{
  "n_layer": 12,
  "d_model": 128,
  "n_experts": 16,
  "experts_per_token": 2,
  "d_expert": 96,
  "d_shared_expert": 192,
  "activation": "swiglu",
  "moe_layers": [1, 2, 3, 4, 5, 6, 7, 8, 9, 10, 11],
  "router_score": "sigmoid",
  "normalize_top_k": true,
  "routed_scale": 1.0,
  "balance_loss": 0.00652,
  "balance_bias": false,
  "n_groups": 4,
  "groups_per_token": 3,
  "init_std_router": 0.0271,
  "lr_router": 0.00127,
  "vocab_size": 2048,
  "norm": "rmsnorm",
  "norm_eps": 1e-06,
  "tie_embeddings": false,
  "optimizer": "muon_variant",
  "lr": 0.0105,
  "beta1": 0.95,
  "batch_tokens": [32768, 65536, 131072, 262144],
  "seq_len": 256,
  "train_tokens": 421600000,
  "steps": 4176,
  "dataset": "wikipedia_en"
}
Below are experts of layer 3 (counted from 0) of a mixture-of-experts language model. Rows are named router (the router's row for the expert), gate (a neuron's input weights, with its number), up (a neuron's input weights, with its number), down (a neuron's output weights, with its number) and show model dimensions 0-63. Each number is 500 + 25 x the weight over its row's rms, rounded and kept within 0 to 999. Numbers have three digits each.
After each expert's rows: "mostly gets" lists some tokens that are sent to it at least half of the time. This comes from a sample of Wikipedia text that the model never trained on.

# expert 5
router:537510532516513487453529497502531520478487539518527539495481490544477533522508499454530451519513514495469459487488522474507481477480480470538486481473471486481514482477492503476539531550505501
gate0:506456559487519489499519471504480498485537490478523500500491481521495509459492472490499439504504502451468480498480502522529455478477536475517488494503508514495509495472480517557499518505530522
up0:522495476503471523501488543482479504465488508526503487462480471448537486518476460520534520495514465482506481527478496525494494543496548487530514505496481487539499543483500510551460492503473482
down0:539491488515514476521530481495485488538507508498480514494512472510500498546505488503477500478517489447490505542437498553488511548455499496464531513467508476518526537447475486546512517470516471
gate1:520533530514511465497519477525498513511482494505492524504510546482456511476558466516488505472486523489481490510497501478499492522520452544512490491497434531485512501506551509506484464464486495
up1:466460525451513520477492496466506515518492448495449505495475455498511513537523506540490505534484504486460539495506487539477523481486499498550509517488499502505452517465452535481496483473483514
down1:496523540501478507501468477504467535519498508502501500518460457475520534574514523529494537519512448522496476508503507490495535490476490495453476502509504510512503503455485506474451471512498513
gate2:476505519523520504435467471525490453481463528505502499495510489469453542528462516524499504488496492506527504501506478498535561480516487526536477500487494495412520500509512518494461519490523518
up2:464505484529526522536511491481520530495466504503496465500487520506543473490515521539482494515498506557513480511475517536519474516493442494476496493461533539541549511517474473488547479502478501
down2:511511500495527492483480490431499529501501527496470450480493497499488491512531479497488501490510528470478539522460503488523535531533523500537501442516463492519519508511465510474484480525495464
mostly gets: " John", " William", "equ", " Paul", " James", "ov"

# expert 0
router:517512508543471528525528488485533480499489498480513514519458484513512535498516464477509479516442493457474452489457502458511494482485495511520514485490527478502477480489486525493520500486488486
gate5:505516492488499491491541490500561491462483477520492487515536482482520528491510505498486479542480522518464505516459451545477515519536502535534495491519497519493528481478486508495489469483477490
up5:525522523457520472507527506476480521478535502547454514523463491496508456502495549487444509520509490508515477502467498473495452508525525520520505469518531499508510471495523503487473492498478456
down5:489490440488464497477528503469502511529495500581496513491542486479528448490504522473496533494539526490527488448476543482478483458543525483471505479528537491508479511502532523507484474477500453
gate6:511503522534468504530509498502473507545468499465508514487501536515542568541506450478526494473494500505503519478482499518501494535496451506510482499498489509515477522436474504479495478479483532
up6:477478480495472517508472520479534519490509494502524523474499493468510488514515472486502510511510481475495478544490455515535458519502531531452425510519479521519506498540529529499528493527510491
down6:518524483481503502514489508479492523466487454477506498510500495478522503484492491521475492522510468492513482505488485498523439484546477492457520496532445419499491460562502510503534503514469479
gate7:523509479487494512526499524505497476517509455484509449478481508526545494497462453502522495511482518411469493494504534527525490487480481462469468475521532455518520492515478495474529510509502535
up7:521469500465481508533499517488488508539533470534511469493506526508469469496515463482496490496520491471480490468505550508457505488525512494521515498488517493497496479524516550510495498495460454
down7:498483497522502482510498516504528487496473481491504468534525509503517476507528442481522473513425510449475522505532515486496512522495508538547531497519506519529512534546495524511512484511510500
mostly gets: " United", "Ch", " p", "″", "′", " gene"

# expert 7
router:538457533518503537496505491489525509500470489499539541506493458549506484512538477493488481491498481493511462459461485471487472505510451493507485472445480446491537499457494517456518475498478469
gate5:499488504507494536470507491456470505509509482473502477473505492519539515480517468486478485473503507489491524529506510500479458489453494484450475504503499521553456479489515506511533528504497471
up5:554474534515501529510506442486481535492505487454479493514494503485499507511500482469470493504451490448528542465467518520484502480527503486507502502502478497545486481490504519483472471527497512
down5:502471487515476495448510493540526514504506498479533553482552509481478518515491453528506487489521531522521513495526459512485474521484485476449507472536453506536515521513538486544537528522501499
gate6:513480522492505511520519478462507527495481528513543494495477505456483500517528460460510511507499535503497525453549498485493500477505470490505481541519485487546480518553478483532507486498514499
up6:494522498494503514474530468493536520494469526481540510463508514523481483546529530485472449541532529516482473515507493499527499450533488477518532546468486497515507514453473473485492481526504526
down6:513502538537451457476474478488489528517465483514503493507514508502501511562434536480507516503473478499489502494483478487518515474542512472504507536508449488541584493453488511504513501519513491
gate7:536515495490501499521514530506506522516498470470491512498516515512502537472499470511534506498500522523483513520493507551521482485524495519484468530510485474511488480485498494507504522494533487
up7:504481511515493467512508478501484486495491500467517530456513484485457508417491528491493508529522478513461504469492517543467459486533495491466476444473474496465478448491457506461487514496455515
down7:540433473512510514526516541473506517526495511489522527512519482496505546453500515501531503475522514478524533502470493542479474539537486480478481478555534571504507487457551515493517505520509477
mostly gets: "–", " \"", " ", "|", "=", "-"

# expert 3
router:531481517528477543501516501497494525492490475535519523544465497516474541524516511465499509507480495514477484480500526490502510477476486516528496513497459485457547491437458500457526555532480518
gate13:519557510473517525523520497475544519458527509484470496505513520489539475513497483501462544514471509500462499529507461511479523448517548478462499486506444531535487487514496530499494505492478493
up13:483496517507476463433490467504496515499496541497535521526466506479544486510488503455489491447511491486540519531462503515517477507463469511499493529475503527469533465479561496466477501490536456
down13:469471470522482507515513481480519492497577495499500458529469503511514522532524552483533557516481498509454546490535482492516476512522490501445527501474481496508524471481530505492535513482508485
gate14:511521484471511486551504475462503494513507482496534519519478503523516503515522505515481481474490501478473528459525539506528542522475511500532502464499509496492514462510493474473481581495477543
up14:456520495499510511496483510489468513455491503522515504503473515488527499500489515518452503477471487490504487532455454497501492535451522500455529513543536476516464484498451482472539452521496493
down14:476508521486499507523534559543465462471446523467474521496500515458459483509509506444538490489525474523515501505470491475516509466515520538483497499485541440497480499434467479498505452529502495
gate15:514536483501503489504492468518496541486456496504490456512481512492502523482457498460488514530488515509471524510503522531514507492513495534495442515516483516490507480476504491498486465474469540
up15:485494457511520480514537465505477507523505514476490487554495514527516531518493509501490542468475478509469540569495483472475521533483505519533493478499537546518479501497520451526512542523533493
down15:503508493503477465527455522496470513479487512537539503487513509518531499505464499523511512482475510499477504570450496539491488433516536526463480504457464484490476473523492503467514488501549529
mostly gets: " F", " S", " C", " A", " P", " M"

# expert 11
router:541511535518474534543519489491518501492489498498490495501479530549451528533506477497448486512481440482513470481505518485529477513484522489485502487476499485489499489477528501479502482516461527
gate0:471509491484464533495512502532491507495465492505489519502500480509474476507510500516520509507477505470495482512503467482523550453485521498542494489540476493486466485552497492542456484487488508
up0:521530486500469477445506531494478536502521501506529510462495494473509528499520503482481509534461505512523480514524516468508492463547474463472425531468526480508485504459574520495534548506549518
down0:486502497438472545473531517471522536512493514514520522504478475494529465464520489546531501469499493459550507510469482502509482504551483518487494464553477498482495493523509480503501512497475520
gate1:520549456504502471546536516513506488501492523486514484523456498493470500453518520475485480497513523487522533493485549484483467533517496491521503503492498487481467549485520518510461513495516489
up1:513408509499484545522501535474507474476502526533458470479520511538506536495484476530481516507527516488485539480492493456525445501489503527498506510521505496499557471544507484508529504506481495
down1:509498501476464525528525508517529476501476491471472468528559495530490499523455490464512487507466445467468525477500487528489479476477508481488470516479522501491474461446507505510534530495524524
gate2:508566541505471516555502512475487454473472490477522534511466504458527466514480548509514493551520504455542518475461521490493470485508498462491522484472495487486479531545506521499492497493468525
up2:463500498507495523517535528476500543517519499558524520506488524488485475505494497495496483474458521471496478485513529491504528513519511523535534486485502512489478478516539488472515502551490487
down2:493523498527472504515524521491521532513506494488501535521495495508476516478507522459515511516446521517519546528507526515488498479535514454530526540434499437511511477520485481521509485463492482
mostly gets: "ities", "ies", "ers", " England", "ford", "ville"

# expert 4
router:493475507521484536484511487551526478487469486503547524525450447511485510517549499499493498490505498460491483500495515476519502500505483486516456490475487504466502450452480484482495538510448495
gate0:502493509502508519510498450530521486492459523510440539474483491538540482531528547516498483456484477487489506466474485523486485532475445446520521504476476487485531490507456480492490509508494495
up0:485484535509496520528472497528518528514529506505523520480515488532482520518524489500466502485488522503529472496482533560538479521549480506543546477483514510521456525497533552520527497528507475
down0:467497505511488479522459483487463480509472487539513458485519505515500479489480503435482505551496470508514463478531498491464512483498492524544482467520488483463442519507527554526459496475507494
gate1:490488509519519494469497505528490457511516455580463509468495467521500526504468443516520501481488468499526498514526517462466517520510492479509488499514474493487504522498470526469517530538468479
up1:511507537512527476435487515521504511447497503559521491545490490500503510533443522512476470485524543473543461518535491508462510500494540491514477528501459490475475534452514465519517501504496492
down1:472482480479499504510474515484478500486530522535517491483433522484504448514416527542534498512497502505496460479573487480520489540482521521499534514540484517491514539516512540486507497502523489
gate2:524524534544533466488502504541550508500496482502488498522448460520529492521469508518448519504489482478450519515512523495506493539520524527517473544494480503487501486485515489494516469490469538
up2:530481522514514490519486534522482521479531519539518523502433462503515480526485569484464541510511484547460512507521525512518512500514511499548503517503506520475514526504531489492542526548482472
down2:495496496477518459486535518490446509489497517497501489509484468498517460499495499525478483497493521490485572454505503560472534506503509553487473535496479557516532536520503490493528481495512539
mostly gets: " co", " con", " di", " mo", " pro", " ex"

# expert 15
router:537466523497485544487511511543537467491507502525517500504463476530465479494510485455484474514484460447477485498497535496523508513503497497551480515414482503550521484470460505516504522544498511
gate0:520523476466515527515516494496500504483515511535504525488505495491447505464472519483494496504473490498500508489523576500512468527475511511493524489499505547531485475461479471460491539481504513
up0:522505515489506525542489523483556492503478476500535486525510434497530520492420515506511508513464512501488495481506495541478508508515459524526542525474497496539511489496493531498470509514468503
down0:526460490516467472506504464510485464484479475477484511493518544509457534481535455522497532439514528495459539526481488461515464473540489486503528534537454477504495482538480501556499506516516536
gate1:521503476522493515507500523514463519524519491494502533468469493502486498461490518524481496513503493526479515485523531514497489528506429470540476502479455499521495534483482492583458537512550497
up1:456518522466475493479525448480528487493506465469543520459491479495455519492531509453516449520550493511502483497499493475524498493498539511519505524466527514448483493510499535547571493515512511
down1:484496479536516526525491471517500481521489482479510456538444509511481509473501470493526550500502498528490503522496493458497486496496500508516436485517522478447484478553517472503493506449458465
gate2:493487500476530492503478550468493496494512550497450510511452498534467482515498515545486505546487466486501474493504529527490501427557491483511492560500489426454493488511506514518506490538515499
up2:504522472464455500501518469462504491539528500493499493516500442492497517548521489456501497506529525479504493496469505476526496520485521516511529517511460510504484524467471445491456499480443494
down2:505513476493518510488529491532509536485484490530486450448492525548538466502520466494496510479518535434512473513481505448423491490507501545499472498499500526512451506511531526493526508516518502
mostly gets: " film", " Man", " game", " player", " song", " people"

# expert 10
router:509490501523516500456491492530499513486479477479514519552482467549492507523541459441449481502496474492493468497503538496502493511493511478508450498504477481491521525501514523484508497524488503
gate5:530475501500481537462487476462518534465467473506435496487536532466500500498472501503467468493538517512508488483511516490486546502534478493555514500529500454519547470498514534516481531506498459
up5:458470512484496518496517483544489496502514516511492513515539493517457464514561524469552493493486499464480493490522538505526444495508485529506526471490533525551514519479497474464481515449523506
down5:505488491480486488525514475538463529500528496496497518479428523536488519566525508511514504501491508505495538517468493473478480487470493528473499488507453496507553500519440508537495495512479491
gate6:488520530530508510459514513479522485498502455501449480540517500543486503502496510519436467523455520510560468508530510471492522504498462491524466491498464486538430530497494511481506516511495539
up6:491528453513476458536543512495494504509488525500501517540520536465509551498529489509551491498542527473494497508484513498515439440478518462490559527509509517506481513510485473520466518528511510
down6:504512494507531476469510510483505524475531462462488491466482477477513480502511500476506505525472527515483507471502467468486518525539483470478479514514501525501517532495483528484526526536487502
gate7:527506499530501490492503511496475525502489524508488490492499481474490533436497495522486506518507497520538488463551515483527463520509501530467453494499513493539516534510518533499466501537467505
up7:495469504551488495473532531495507507501501475521534507523470484496535451505526532487493478507499512453491507464540507476513452545511473504501531483487457471466471464474527466469482484472483504
down7:497518544494468463465492506495517500490459480524460513516453502511469511510483506488513490508525541487506515499477513514511503504487477488536520458496469501472525467483483520489533557502471513
mostly gets: "ating", " use", "ated", " began", "ting", "ized"

# expert 6
router:527497522514455549468468495541513506439445504530485524548491490516510516515475506451525487529498504471502492464460541486538485479495512467503474459475466487476552498486496513480532484518528497
gate13:529508494505472491506482484498521478544524500501530526474502527527524498490496490482509537491516488457520464464514511500501479485499495509493474459495478550533507523524504558521467495488485483
up13:489471508545514506502522439542490483506538508506500495511540512497491483484517483505474521464514486522510513515485489515514507513490530460500527504504513459493501536471529487536545553479489503
down13:485506515516487523501501498504498473501529524500498514461495505509454479447545519496537501496475499481488468503487493493510497497501541529462523494510521524508516487504524500515520446486496492
gate14:482512460479516522493482469511468461491472481482492495521507489517496524523522476453493490492546516509501471492516511470492513507495500449501487468511477491454529484490525510485492541535504475
up14:485519482505516488528457494492421493487475497505503475536475520511534528488562468492451513507539451489551490525528488507505496509497484528481507479487496506504446481494473484488515542480513492
down14:476518471486471451468499473528513470479541503529481532497488507548511504535513518523466516527462532538509447475516492505445535501494506474540511478504492510501493493496533490504463513449539494
gate15:558516525430486539511481496458526464512485494508537515546530506544486505521505496496541492483513505494504533448508561525515490474489516494473495476510507484491512494496552534477501475475526504
up15:481477478531536470507515565532455507510512521472513481499511463509510487493451535484485485514521514462516530487506504488500504478478490501549529501500520471465496441542503514474499506541533479
down15:498500507457497530544527521477511454459515488515490531480511522506469507513507453516484483480448537456492469489501523495442460491543479510495517485522471492458500472477522511459511479530508492
mostly gets: "ed", " D", "ated", " out", "ted", "ved"

# expert 1
router:533484515548474537537470460547515537485488502535497523511488460505473534502512505499491482485484484478471466502492529515514492476500476515541496482450508503463512483468493516466548485506489501
gate0:515464487487523489482468468530525452493492516528519530523555542492504513505487528479484479486504457531496490507485500545542501490486491505494509484464513530461486478506487515472491509542481436
up0:495496460477506520509499459490522510488479540491476466562498486468519530477507539493468479544484470529476500499489498531494508493492523448506485518464500522519446461479484457495519489515500437
down0:456446459471535483477501464483505487477452512539509483498497519467514439525494523515515552484465525532538524509454514550534495514491498458516535511493447531494483446480532489497504481490529500
gate1:469496460531527472534491512498491497498521472504510462523509477502513498504518460459477546512485519453547504431427499536511564542511485493501472538530482487447447463492475493522508510484501478
up1:487522509428490523489470528455519519469524484492513482475484533464472514491478483503495534471505488513508457529494535483447523530452574514482520492446520453520542473485499506525494488500499529
down1:503497512545531516478479468536498518486478493485508543480509515522485498491559507501453472499489503488489527556505489482531460513469539535506544463471523509499532494512499521493458527491490486
gate2:456528479568520477504496533486525481529486489515497531494500485471484525472551494479482499480475516497480462489513491506489493554500515519538491459527500512475489495497509463519557541471536497
up2:509497481499515515485551499543520489459489488511514506510480527498491506488461512541517462490507504488493506494489508466479551486504497500433494503511523492501503516509562507498461458481487486
down2:499503491509479526522519493495474534518478522528476450447517466528495470528511491464488489495487490442461498492506473486498458526526526470500507509496529547495516507472531546493525502494532488
mostly gets: " un", " su", " ca", " fa", " Po", " po"

# expert 14
router:573487533502487527530495510522511500464462479518506558491504497542471504515495506479468471511503498481483462480482505505525516499471554494523437482493480464500504478466511524495532527500497545
gate9:521519501503498539525496532558515528514488507502461506516471493473506541483509467529545517445513507513444518533514463497517510484482512461479521484476501444465470505503513484545581508531529470
up9:486475490503528563517487500544519514445529486500507541541526519513503522489500487519520452487537526511501491509490488500495532503519515499528457495513508514496505525508502480504523484530456509
down9:511495487502488482518536488512515532532489498472527513455557481520537544477515554514485491524489477503524498478497539515465507532514546463529482506475519531490534499490459510476499511488490506
gate10:486473509533532521498482518501507530506490514508517515498480486570534476492465525508457490505462509513504516464517509504502485508485542475488491516514497515510478557581482494484508496532487523
up10:506490468491476467507471491499435519483488462541531525495486480532557492507512532475485525466509502522496492478486500514494463479515500500447502516497530530520462497490516509506516526535490504
down10:492508514498516496519470495485506504486502470486523486527552506458454536454497512463501477546480489464502488532525501517520550517525503485540498490476513482476471497531471434519504517471495494
gate11:525475553489458555519503487478497491476481519499458496481565513473498510534526467537504496468554505482507513505495493499518519491489518454512507474441491496451463458488506516508468514460486553
up11:520507485527501517504511496476479524516534478483547507541509460530533476508554517520544474520511500528518452494530524468556482495519537513449466507494481525503504481496536494458484477517525563
down11:473505497513490492474499505515522445488473489492507520501487504479479521528520531500463527535466528470475482496500484538490512527526526499468487490503497494510517515555475479532478502510486554
mostly gets: " 0", " 3", " 4", " 2", " 6", " 1"

# expert 8
router:524482522552511508493506486491516519467488507492517537547469491498469518502512457475507500551507434510490479484478517462505504537485521495533457474504478444488515425487460490511499530485493468
gate4:459498496509506488471489464491462490447457511503517504478490484483498512492529476477444502482541450488503499498500514484461488495546549518506455459497491491495460501452511514552508491506542489
up4:525467540482467506496455497508475506471495506501512523486462477479485493486484500493470483480501509517551489521557526482489499485500491558509463519522510505447445568466486542505489500442534506
down4:498452471515528473518471489530473509480507501518534513447494507498481505509485489505476519474542427442518503478462539479504518507566541527552486506528508507526472504524484489503472498483540477
gate5:505468507519508496509494513504495503572533534506500518446537541506494451527510500529483503474512517524536470522468454494473516523480506484508504551490502492487482505519537495530506448474504509
up5:510559483506515477485480465524525503510500581498536520543501514548500502485517475429533475489506452519497519518483497464525486535545477457509476483532484491473462478509477475502466505513506504
down5:498447513535463500528510504453452511516473431473513509448510538508526485498495513550500514517452551483476505509494510540534550513461493513492550499478489514525505552480498517500513502532469511
gate6:530512520480506501487504497494518534468496508489487533489515511487529567521498479499533458508495479565511493514508540478501538442489541502502488529518492460483523536466508517468508529512524461
up6:517497488489505448472519482478457472476485499492545500520453504473514515501502496510514471480525448494470501508515490488504438462532537465490519530472476542507452504519499512522507470544524486
down6:467516478490475517474483524494545487493429471471451493467544479538500489520472500495487475519471522524531490465480508529468510478505469475486493460534511506510512520474510470513475524542538501
mostly gets: ",", " and", " of", " from", " with", "),"

# expert 12
router:491481536498458527537539466519539516494451520508559517504488484539459495460498504474475500464479468497459469502471530482517480477470526492521497512463487512435550484487489495502509549487507499
gate9:476506513544499502531502472500508519523506444486498550500480515496494491500486469465504514558481505486505505497497515476492498506455511497481505501508502534416482485517452501493491520532484500
up9:524487481521547505478491465512538528513503497494473554468485493496465519507511480498503542481500474465510524492505493467537525521431522538483529523529537442457478500510483484523484529463519491
down9:477472482546493528477483466508521494477561487572478509493510491503515535528509504538501478489551499448480510530515477534492493501454540457510497536483517486469531498468481447508470511504522503
gate10:482485557501496515482445484482509514471517511487511493466533486528467556477517475517493515469515514518530487487476504530507470454438475508536532525471484527484480451527489488523498499515455487
up10:483547498522502501551499515509476516495443493481490514537448471521510515517487542529439502497481491501476522494499486499490484543478510483481496532510545464529480517531447490509472494490513517
down10:484479507514497505467502533518529542526500467485520526526485517480541458490500462516467528536474510476527523502435463513505487472479524514484494473539497533481490499511510486461467460478539528
gate11:505524497468487506478498430516497509522458494499511516503571515508494486486513525523511504522485468498490481511514497520489500457545498505527490451500516518443520517514501495492515470450507480
up11:547499531471465518537469477445514471482544521521521503541513528501503529508495519458557540523494516533513519471524454509509490493520494543488521509482536507478465500500503554500518552548511491
down11:508514495513546499481458491556539521511455545482498539535552465539541485491514485488533516522499524503529484496508496492465488453494527490570506488497462523469491490522487458509494556506494503
mostly gets: "\n", " ==", "ra", " Ya", "ga", "—"

# expert 2
router:533481558501475535500487459544529521501493474527500533504487486525522522516528490487491504493482479499466467465470493492518465498493471488495462510492481495491509512452472485492477528550500514
gate0:481508483501467528484503490497520492497488479516497514522451482509534487487497505479487462495494449528509490488499531497499507495488501507499473470466488495512467500481527499512482536532522520
up0:530510468488513490474458517525536501475492521446556536514482526542462491520492496510520506530491499489445476490515469461456487470559570492516517473470499503505526533517564476496461499472512517
down0:540531498537493500510499465540504479520521488526530511458502455526469474512500492497503512513484488502459529510493461518516458516485533487516482457503498510485507490515481476480513438525526492
gate1:509492471529504516505427510505504497490476499481505531470502521507475502534565497451519476486500504533510489476420437533475481525517479471514461523501499468497505518523511523517462511518459489
up1:502529492487480485521468505499510459524483529495512518536515522478483460482473517540471500469503469521508510527479495520478500478447499525486468498476511512468542472533549482491468469465492469
down1:478514469518521483477521541527493512532520508488469514544531484485470486515502456502529481493475464511516495541476524491524491503522531487520458521480481525485526528509467498501561488488489573
gate2:496476555515465486505501465511517522520508478513479494495456483523518554495501463470514494499486481536501489480507521541501453495474484457508514508519478500538522521487481495520519514523459512
up2:499461505494458518467485500473528511489483515444491487492512503514459487474484474462491544530491508508517500469501536497487548480546492493489551511499519530466519532472487527497506523477514478
down2:508541510521501469457509524534510501475495496486458502543529505518528525524499492569505487513492471451492476531483465498491506535481474512509537481448536514449484445511530491485473513475537491
mostly gets: " work", " part", " Car", " National", " North", " high"

# expert 13
router:499475531505508511487516487493523497460496494533509502530466483502507530488518499480495479515437486487491499487485537484495481500469474518508478481514481452488506476461457544469550554536490515
gate13:512479553509515490494495490522516533472479492536528534489504554511497512464466493540499527506486483511532542505503483471505522477508456508464481487507466493515528508458487485491507486526503498
up13:488517539454495494511474489503482444516499506484469454518479453573512534541502495526464487510486511515512468503488494532503486475438516477545526515512504497513470528501505501489507529470529523
down13:520513507495486513487490497501509508488505494494484527520484453548473494528517491490528535506475498441507449484497491464490494507540488436501483490490511497482511487508516511464499531480504500
gate14:497481514489514508497488523517475474519527532475498513480481479518511549487510466489474468464483507510484488520482460441464510510455524499443442534475498500476505506471527507479491504540487506
up14:501499506514514463439503501510475533489531462474509496481542475438511492536514465516470505522522523483481510489501551499447508538503472460516501518464473517503541452495492503537527538493496553
down14:473516477479496481511509534508448515415497520489514534500505484475463490515489490507462519512497468509467515491485501527518519509476504517498525486516530513536503481504515510507537485472500527
gate15:481538509541487505476486461506532514507504494454529462462485465471468504483454477516527480542491525509500489508513469493500518521492484465554521517558498486494532505541466484482503553472493517
up15:520491484495500524477542477493528531506475471533499519524511494497513503479497506499499441503543452504529484491487462483504511456481486487492491527539519513473481511481451477504475492448506545
down15:441480464526491522469506503492520495514532474486527477498533467513488558484491515495465522485568506492499522496416496476513494526524508511455522514515457538468554510448486490480498467511484501
mostly gets: " He", " be", " it", " he", " Me", " It"